From a checkpoint of a small mixture-of-experts model trained on Wikipedia.
Size: 14 layers, width 224, vocabulary 2048.
Experts: 544 GELU neurons an expert, 1 pick a token, a sigmoid router.
Training: 329M tokens, 10047 steps.
Below are experts of layer 10 (counted from 0) of a mixture-of-experts language model. Rows are named router (the router's row for the expert), up (a neuron's input weights, with its number) and show model dimensions 96-127. Each number is 50 + 15 x the weight over its row's rms, rounded and kept within 0 to 99.
Before each expert's rows: "comes after" lists some tokens at least twice as common just before its tokens as in all text. This comes from a sample of Wikipedia text that the model never trained on. Tokens count by the router's weight.

# expert 1
comes after: " ", " the", " a", " and", " an", " The"
router:65 63 54 58 39 46 54 40 42 38 66 30 54 50 51 67 22 28 65 35 37 68 33 59 60 82 53 52 49 33 24 57
up0:52 42 60 66 35 45 68 38 61 46 46 26 50 54 14 59 44 59 58 38 47 53 49 47 49 66 83 78 42 41 46 53
up1:72 60 44 53 52 52 71 53 49 28 19 44 35 53 32 61 56 36 26 24 31 65 37 89 84 32 44 23 59 47 56 32
up2:33 61 51 70 35 52 23 54 19 49 52 64 22 55 42 51 73 50 59 61 19 61 69 51 62 55 54 61 59 55 65 22
up3:33 59 51 45 65 45 61 45 56 36 38 53 65 56 31 33 66 63 55 36 45 82 23 58 62 55 43 44 61 30 26 47
up4:49 35 66 38 55 64 61 43 51 24 58 49 55 41 27 74 53 54 67 48 79 73 68 49 40 32 70 48 69 49 49 72
up5:47 43 73 60 41 41 60 46 47 61 46 26 52 34 26 78 49 51 67 43 32 78 45 48 66 40 71 76 30 46 48 62
up6:26 39 40 33 53 28 43 40 51 40 12 40 85 45 49 71 70 33 49 51 50 59 56 45 40 32 39 69 64 57 31 62
up7:54 60 70 27 57 59 79 52 67 40 51 41 48 48 06 58 36 58 45 59 54 50 45 37 59 38 38 49 45 40 71 51
up8:27 39 25 30 47 38 40 48 52 65 46 52 57 46 69 61 24 33 90 50 56 59 52 70 76 59 49 54 50 55 36 33
up9:37 17 50 46 59 23 71 46 44 53 45 73 66 40 57 42 54 42 61 44 58 59 59 55 43 59 28 49 25 67 72 48
up10:83 51 39 50 70 36 60 42 51 51 78 34 61 54 28 61 42 58 49 48 55 67 30 94 58 74 74 28 64 52 46 71
up11:63 47 60 58 37 33 53 38 45 36 41 33 59 41 26 49 52 49 38 53 61 25 24 57 72 55 71 39 70 09 32 53
up12:52 58 53 21 17 58 76 61 79 35 51 59 60 53 59 57 41 50 63 46 38 46 16 75 72 55 35 74 33 35 37 54
up13:65 50 48 40 22 57 58 34 42 27 71 42 41 62 70 68 68 66 42 62 77 48 55 54 22 48 39 38 65 58 43 34
up14:78 45 62 54 30 39 06 39 48 45 63 24 47 50 26 48 40 56 56 41 60 32 76 42 47 44 37 60 71 57 34 37
up15:39 34 50 31 44 36 59 23 68 20 28 39 63 45 67 73 87 40 43 71 39 52 59 54 24 64 56 45 58 36 55 64
up16:52 64 59 40 72 62 38 37 53 35 63 69 21 51 64 49 50 25 66 26 52 60 62 47 34 36 48 41 25 69 57 48
up17:44 64 52 43 77 47 52 38 37 58 33 64 13 39 34 67 64 81 71 37 51 38 56 42 50 61 58 40 30 77 35 39
up18:21 72 71 60 31 53 57 51 39 61 83 24 65 53 51 61 31 55 37 56 45 51 40 63 37 45 52 74 43 29 30 42
up19:64 61 41 71 30 54 42 45 53 75 35 39 53 51 24 45 35 16 57 28 40 55 28 24 62 56 45 40 34 51 47 55
up20:59 33 67 44 66 46 47 37 49 45 58 47 49 49 23 45 46 49 74 43 68 51 52 68 33 69 50 61 57 33 26 47
up21:49 70 55 49 32 49 29 48 70 63 53 44 37 42 59 33 41 68 76 47 38 41 36 50 68 43 28 35 50 49 49 49
up22:33 58 37 62 54 34 77 40 65 40 63 22 48 54 68 59 43 49 41 39 71 52 45 70 54 52 66 80 57 59 53 68
up23:53 35 48 53 78 52 72 43 34 42 67 56 61 33 15 35 66 20 44 48 64 55 37 28 70 72 60 83 71 06 40 43
up24:40 48 54 51 37 49 49 48 74 39 53 54 36 54 79 46 44 54 63 26 57 68 43 56 40 76 39 45 48 36 44 49
up25:65 61 75 59 83 89 72 64 57 32 65 35 54 55 35 30 40 40 33 44 55 45 30 75 55 40 33 43 72 67 61 78
up26:87 54 64 36 51 69 32 66 24 49 48 61 55 39 51 62 58 52 40 57 51 17 48 58 29 40 59 42 10 60 34 42
up27:61 51 51 50 43 27 49 59 24 34 37 36 45 38 54 43 31 37 65 58 23 34 86 52 47 59 53 41 47 56 59 52
up28:22 54 50 27 16 51 58 46 48 59 41 60 48 45 48 43 28 50 34 33 72 70 64 60 50 67 61 66 37 30 36 34
up29:58 57 65 46 55 36 54 57 43 72 26 25 20 41 51 19 28 64 45 73 49 48 37 34 39 54 37 65 34 81 72 74
up30:53 72 50 37 49 56 54 45 49 31 65 33 54 52 52 40 39 50 39 63 30 69 64 79 40 63 55 35 57 44 41 53
up31:75 39 70 57 66 50 34 28 72 57 45 68 62 42 47 29 46 49 67 62 29 37 43 43 60 46 56 70 40 76 47 72
up32:68 46 49 33 50 35 56 45 65 49 16 58 49 36 59 37 21 45 73 48 62 51 50 34 44 59 46 67 46 56 40 84
up33:61 41 82 83 49 25 36 36 48 35 50 52 42 62 46 92 29 34 41 76 50 48 23 47 52 72 69 49 31 68 36 29
up34:71 54 56 63 35 39 57 51 54 45 75 34 45 55 35 35 64 22 45 47 46 57 42 46 57 46 51 87 62 23 66 60
up35:74 41 48 49 50 55 58 45 51 16 35 38 57 31 02 81 43 22 54 42 48 51 61 53 50 57 43 69 50 46 26 62
up36:59 66 66 91 57 21 56 58 48 75 42 41 47 64 38 50 38 36 38 80 56 55 10 53 71 67 53 76 61 34 56 63
up37:64 54 54 29 44 60 48 64 70 61 75 45 58 33 33 19 48 35 68 57 35 70 49 45 45 40 58 48 52 44 78 69
up38:74 72 64 75 34 66 55 78 92 54 54 58 51 52 53 45 55 51 58 58 49 71 16 66 46 57 56 16 45 50 23 19
up39:18 35 64 62 34 54 48 33 37 43 51 53 37 58 53 84 71 64 59 51 50 56 35 22 62 57 42 51 43 36 48 19
up40:52 64 70 59 43 46 53 42 42 52 71 51 61 58 54 55 61 13 57 54 50 64 46 59 61 53 45 49 44 17 36 54
up41:36 41 18 29 56 68 63 50 50 56 49 53 36 22 53 41 23 39 62 70 19 77 57 46 98 37 29 52 33 38 70 48
up42:49 75 45 59 42 63 35 78 43 42 43 49 46 69 38 59 61 59 45 41 17 63 62 25 36 83 83 43 43 27 52 71
up43:11 64 63 59 62 73 35 38 30 34 35 71 55 42 56 53 47 62 34 68 36 71 60 60 76 54 48 38 33 46 46 68
up44:45 64 59 26 45 35 28 26 55 28 30 38 45 64 63 48 75 36 60 52 25 64 43 42 52 31 33 74 30 32 50 58
up45:43 74 53 26 21 44 29 76 37 44 45 36 38 46 56 56 69 76 40 62 44 66 58 14 47 47 56 62 45 64 57 28
up46:39 52 53 55 36 66 35 33 57 61 28 44 67 50 67 56 34 29 53 28 45 31 47 42 46 39 19 59 40 55 64 65
up47:54 61 71 31 61 49 35 33 63 48 45 49 61 41 36 80 43 42 54 46 81 44 35 52 61 43 41 33 36 38 40 67
up48:63 52 27 58 47 54 45 13 55 50 52 62 56 66 69 60 54 42 42 82 83 43 74 65 46 55 60 54 48 67 58 44
up49:43 56 27 91 51 74 56 64 77 62 51 27 42 20 32 52 52 29 37 54 66 63 41 53 47 34 43 51 42 65 58 72
up50:57 15 48 84 38 46 46 48 55 69 37 40 37 52 50 56 40 50 48 33 39 51 41 23 24 31 67 62 67 85 29 33
up51:61 69 65 53 72 50 24 27 67 62 44 36 54 64 21 64 39 58 52 41 64 51 53 70 45 80 49 71 52 27 33 54
up52:41 83 54 58 36 44 36 50 50 40 41 30 50 68 34 81 43 73 60 54 06 44 83 62 52 58 66 26 54 46 23 46
up53:47 45 53 64 66 60 31 58 62 59 42 58 28 36 45 29 45 50 43 67 63 34 24 49 56 50 46 41 48 33 50 54
up54:33 71 57 54 51 57 48 37 61 35 21 43 38 52 51 60 69 51 61 27 50 52 38 49 40 48 53 63 47 45 52 61
up55:26 58 45 45 32 95 37 74 51 47 59 37 66 51 61 37 32 64 51 62 31 79 69 74 49 62 61 42 38 64 36 79
up56:34 48 41 49 51 52 25 25 29 39 49 55 49 36 49 73 52 60 77 45 59 48 49 41 55 61 35 60 79 65 50 48
up57:46 28 43 63 51 69 80 56 46 38 61 65 56 72 64 41 42 41 45 51 49 59 49 47 54 45 49 47 41 72 60 35
up58:34 47 54 35 59 29 36 53 59 25 73 59 47 57 19 28 40 45 49 55 36 45 34 30 50 35 78 50 44 37 60 39
up59:50 61 47 49 51 46 10 33 85 67 52 61 45 46 23 44 64 71 33 37 38 23 53 43 50 53 51 38 60 28 43 27
up60:57 50 42 29 26 45 62 40 60 44 15 66 62 44 42 51 30 63 66 36 31 36 22 45 38 65 55 38 65 29 55 61
up61:53 52 53 74 23 39 43 17 44 52 45 63 45 13 59 37 19 61 69 62 45 39 43 43 39 73 47 55 61 36 21 55
up62:32 47 41 66 26 40 30 33 41 28 72 61 50 72 64 40 55 42 35 46 42 54 58 25 51 37 52 37 28 35 57 35
up63:72 24 44 46 44 52 38 42 48 48 56 57 52 66 57 55 32 44 62 52 28 42 34 83 46 58 40 64 63 64 34 44
up64:46 51 17 54 35 38 49 63 36 37 56 66 57 61 25 62 42 59 55 47 51 61 49 28 56 22 41 61 48 41 31 44
up65:69 31 24 53 65 38 30 50 69 54 54 85 42 35 52 34 52 46 54 47 63 55 67 53 48 43 64 64 38 69 46 56
up66:33 52 81 59 40 50 36 52 26 62 48 54 26 39 38 46 54 36 62 48 45 63 51 48 46 65 27 42 63 45 60 55
up67:67 49 67 69 47 48 53 41 77 46 49 34 47 44 31 53 45 44 67 43 64 34 61 51 51 38 25 58 65 43 67 42
up68:43 31 68 49 52 74 50 16 62 47 55 09 82 62 87 73 56 44 24 52 31 64 26 34 57 34 76 62 35 56 55 49
up69:72 36 63 48 47 48 30 66 58 50 36 63 87 35 29 67 63 21 63 65 23 69 28 42 61 59 70 35 53 35 22 44
up70:29 57 63 47 47 64 57 60 50 27 35 63 41 84 56 76 39 51 75 88 71 59 75 52 75 58 59 52 71 39 50 47
up71:45 45 69 65 35 33 76 36 28 71 52 39 63 60 27 54 50 50 68 27 68 49 33 83 56 57 46 64 51 74 67 66
up72:49 74 42 56 54 60 63 74 76 35 58 34 51 35 26 30 46 65 23 44 42 80 62 47 64 41 52 73 71 25 64 61
up73:44 60 83 44 29 19 66 42 61 50 45 60 38 42 40 60 59 57 42 15 48 67 67 56 48 70 64 68 40 56 46 60
up74:49 31 66 64 46 39 52 38 11 45 45 29 41 26 41 79 65 28 65 59 56 60 68 43 59 39 40 49 54 55 53 58
up75:48 47 47 73 19 66 44 36 61 69 65 42 29 58 49 36 52 46 51 39 51 51 36 34 45 44 46 60 43 56 58 63
up76:39 38 53 60 20 61 36 50 40 34 58 75 51 65 49 51 84 70 39 37 34 51 42 70 39 74 44 33 38 18 50 74
up77:49 53 36 35 37 75 37 53 56 30 59 66 49 32 37 84 61 31 55 52 37 50 39 61 65 28 41 41 35 70 43 76
up78:29 61 29 44 72 55 55 50 39 44 41 45 57 39 82 74 59 22 55 74 58 57 66 43 40 54 48 82 50 64 34 51
up79:45 51 46 38 55 29 38 26 41 29 69 35 36 41 54 40 52 50 68 66 49 00 52 61 53 81 68 51 44 49 41 59
up80:48 45 57 74 48 39 16 23 52 56 46 55 45 25 69 72 53 48 57 72 34 33 35 50 28 51 49 43 51 16 60 29
up81:66 42 59 63 31 31 65 72 64 34 34 53 46 73 71 45 12 70 51 43 45 61 47 56 53 63 73 40 16 66 81 62
up82:42 40 73 57 48 43 38 45 36 58 45 28 36 32 66 66 25 56 72 85 61 38 44 11 51 59 48 49 45 31 60 46
up83:42 37 26 32 65 57 51 05 99 36 58 53 73 55 55 38 49 37 49 22 70 65 40 76 57 46 65 54 59 59 58 58
up84:46 76 80 76 70 43 47 46 46 24 42 43 46 31 39 43 72 80 73 48 44 29 61 03 59 50 44 68 42 42 49 64
up85:49 75 61 57 48 64 66 55 72 32 48 44 34 32 52 52 31 44 64 54 33 52 70 34 35 55 56 51 64 52 62 44
up86:45 50 62 52 52 66 20 53 68 53 49 15 25 54 52 23 35 54 58 50 70 53 41 39 33 62 42 39 61 78 14 56
up87:51 46 61 36 65 38 63 67 50 33 57 63 45 73 73 54 58 53 37 70 74 63 40 48 39 20 45 51 43 51 73 49
up88:65 59 54 49 63 40 43 45 60 57 48 69 56 44 27 54 41 78 57 55 72 62 22 59 44 43 50 33 40 67 63 56
up89:65 69 71 75 66 49 54 45 55 54 62 68 50 77 47 44 17 42 89 58 61 38 54 45 70 60 60 70 63 48 31 47
up90:60 40 77 71 55 72 51 32 54 41 37 60 55 42 60 78 37 53 50 29 48 26 54 39 26 69 43 69 46 32 41 84
up91:55 20 66 66 61 49 57 39 63 53 83 27 56 55 21 42 44 48 54 76 38 55 51 69 67 58 68 33 48 60 51 67
up92:42 28 45 62 51 75 62 83 33 39 68 49 83 26 35 42 43 74 43 69 32 82 39 27 59 61 38 53 52 46 78 30
up93:55 38 60 54 22 50 25 34 43 56 62 72 40 57 60 69 59 42 59 76 45 61 61 61 79 49 48 72 63 66 62 34
up94:65 57 65 35 53 60 50 52 40 69 55 55 59 37 58 46 48 44 42 43 58 46 60 66 41 64 72 64 33 58 53 30
up95:36 86 49 24 48 36 52 62 69 37 35 25 52 54 49 60 53 54 32 60 76 51 47 38 44 36 54 30 78 79 47 42
up96:31 31 66 52 46 44 61 45 55 46 69 36 59 43 71 49 62 44 43 45 61 43 41 47 45 45 62 45 27 38 47 46
up97:36 43 53 31 39 50 85 49 43 63 23 39 28 56 54 60 51 59 59 38 47 34 56 76 59 63 86 58 42 36 52 72